Experts of a small language model.
Size: 12 layers, width 512, vocabulary 32000, 145M parameters.
Experts: 32 experts in each of 6 layers, 352 SwiGLU neurons an expert.
Training: a variant of Muon for the experts, 12024 steps.
Below are experts of layer 9 (counted from 0) of a mixture-of-experts language model. Rows are named router (the router's row for the expert) and show model dimensions 256-287. Each number is 128 + 24 x the weight over its row's rms, rounded and kept within 0 to 255. Numbers have three digits each.
Before each expert's rows: a language model's description of what the expert responds to. This comes from a sample of Wikipedia text that the model never trained on.

# expert 22
What it handles: Line breaks, dashes and semicolons in bulleted lists, plus office titles like chief, deputy, secretary, assistant, and appointed.
router:106131099122096108189126120106117129129180083073138134095135147141146114176143104089163103128119

# expert 14
What it handles: Scores, win–loss numbers and counting words in sports text, such as won, win, 3–0, two, played, team, season.
router:131111113150139080179120124171130115129147121134143132116178148144137114154097098100147085135093

# expert 11
What it handles: Auxiliary verbs and clause-linking words like has, have, had, may, which, This, without, usually followed by been, be or is; often scientific prose.
router:187104161133156148165118108158127112157164108133139095093086174136115084161157138118132119140125

# expert 30
What it handles: Prepositions and the infinitive "to" in running prose, such as to, of, on, for, under, often followed by "the" or a verb.
router:128105120141118091142105124128166109118134102108084128101135122127117140185100124106115131131096

# expert 0
What it handles: Word pieces of Latin genus and species names in species lists, such as -idae, -ia, -saur, -atus, plus list dashes and commas.
router:150148138139118098131131098135133141123132095129119124120155168159154121161154125102161099149135

# expert 25
What it handles: Geographic words like County, River, Lake, Creek and town, plus syllables of Irish names, such as Ó Cíosóig and Speenogue.
router:150104111143172139153125121143131154131090107127162118145123137176107152150098141125141120135117

# expert 15
What it handles: Nouns naming an industry or cultural field after an adjective or "the", such as music, film, television, video game, political.
router:113151141131147040149132140135149155193132081098084127127130107118153118124128142127124121146149

# expert 9
What it handles: First names and the token just before a person's name in sports rosters and cast lists, such as David, Chris, NED, "Norway |".
router:123093124147129118199121113123104126155133087119109142116127181173122123146154070076140109109132

# expert 23
What it handles: Pieces of Chinese and other East Asian names (Zhou En-lai), Chinese character bytes, coordinate digits after invisible marks, and capitalized name starts like Man-et.
router:125145111146123123126123127100152114122137149164106112086147176161126094155116124122109093138107

# expert 24
What it handles: Cell bars in sports results and statistic tables, and infobox labels, such as Driver | Team, Win |, Height, Coordinates, Years.
router:176072145120124075163152138085139191151132095127117090134149126183142118100109119090162094159170

# expert 19
What it handles: Place names and national adjectives, such as York after New, States after United, Germany, California, London, Greek.
router:125094089128157101145144071119154158173149069141100103136128156147101107153145105134127055120094

# expert 5
What it handles: Table pipes and colons before dates in sports tables, and competition words like Cup, UEFA, born, On, "(18" in sports and biography articles.
router:137104107155125063149087070094153127166163125109150133162105167166103135145145070072173095118142

# expert 29
What it handles: Words in award and career sentences such as received, signed, won, graduated, Award, especially "the" right after awarded, e.g. awarded the Legion of Merit.
router:145113119147128085152154130090141103146145130098105128152148124123146134169144143130176133162093

# expert 7
What it handles: Short syllable pieces inside foreign names and technical words, such as li, ci, ti, chi, often Scandinavian names, plus the word such.
router:155107107174139106169167081113141168155128089140134136098155154160144153119151078088123118135129

# expert 31
What it handles: Raw bytes of Bengali, Thai and other scripts, and syllables of South Asian names like Bha, Singh, Sudheer, plus is and are.
router:155122114157176122186150152143120147134138142153120146112117191120150166109154118126164126128128

# expert 13
What it handles: Common adjectives and abstract nouns after a or the in running prose, such as high, public, acute, mild, energy.
router:117126128110140083143132114133176136157176142126111137148114170129183129148126102129131114099118

# expert 17
What it handles: Pipes and numeric cells in league, census and election tables, line breaks in taxonomy lists, and St, Santa, Saint in place names.
router:135075102115124141142106138118135128158131124100099139153113111131125124147161122105153082140086

# expert 20
What it handles: Personal pronouns and words for people (he, she, him, parents, troops) plus surname endings like Jo-ong or Corn-yn in biographical or plot prose.
router:147122113173141131161134129135129150184134132134104125121150150201147096139131085139133116157133

# expert 21
What it handles: Cell bars, list dashes, dates and labels in election, census and number tables, such as Turnout, Species, November, bullet •.
router:090048126162125116157121107133134136125122096093110145071147152157115135158140103093118082132095

# expert 28
What it handles: Main verbs and auxiliaries after a subject in narrative prose, such as was, been, announced, stated, described, and clause-joining commas.
router:150113108165165104124118122133157139182175148109115138086112153173164129166144121118124095096082

# expert 16
What it handles: Articles and quantifiers like a, the, one, another, each, especially in architecture text about buildings, roofs, towers and churches.
router:134077100164146092140136100107202096158138132159131158104131169122129121137097127108141109168118

# expert 27
What it handles: Pronouns and everyday words inside song, album and film titles or lyrics, such as You, We, Love, Girl, know.
router:131085139126135138147103089144202158159131109120092125137120131179116139109149134152146156088108

# expert 4
What it handles: Section markers like ==History==, infobox words such as Born, School, University, MF, DF, and goal minutes or table cells in sports records.
router:105150149149088092113118116091130148128100122121158125116123125165166145171172109119143098123106

# expert 1
What it handles: Cells and headers in score and statistics tables, such as Goals, Pts, GA and 0, plus percentage signs and words like consists.
router:136155135120104057124142114108173158168153089161106125123164165194096169144167124088121135119122

# expert 10
What it handles: Single capital letters and codes in coordinates, road names and abbreviations, such as N, W, S, FM, C, and degree and minute marks.
router:131100123142146125145149115132120114118120138146111113114135137177164061141178133122147124158130

# expert 18
What it handles: First pieces of split words, mostly prefixes, such as re-, un-, dis-, non-, pre-, plus line breaks and == heading marks.
router:145119139106196118137131127111119125103167093116083165133115156209151106150156142117116135109132

# expert 8
What it handles: Prepositions and time words in historical narrative prose, such as during, of, in, began, until, after, mostly before the, his, or a year.
router:113129106165150070187118111098191190185165124126080138143137091147163116123149140126153094151097

# expert 6
What it handles: Music-chart table cells and TV or broadcasting words, such as Albums (FIMI), BBC, Billboard, television, plus brackets and cell bars.
router:118099115148137069170118114130149105143125135113107103097138167169166101153142124098158130136143

# expert 3
What it handles: Numbers, money amounts and the spaces before units or words, such as $1.3 billion, 7.3 liters, 10 p.m., plus the word "as".
router:141102135101130080148128096094105116131148119135133126131167169180153122159142089126130121130145

# expert 26
What it handles: Short word pieces inside foreign proper names, especially clubs and places in sports tables, e.g. Cam-bu-ur, Sid-i, E-s-ztergom, Pel-iitat.
router:158151091136123114111148078105221148136109095128124130111162144174122140175167148132146137119144

# expert 12
What it handles: The, commas and full stops before publication titles in critic and citation contexts, such as "of The Independent", "in the journal", plus == headings.
router:145138089153147067147135088118118133162105109140132117118127093161167117124169111124115100159137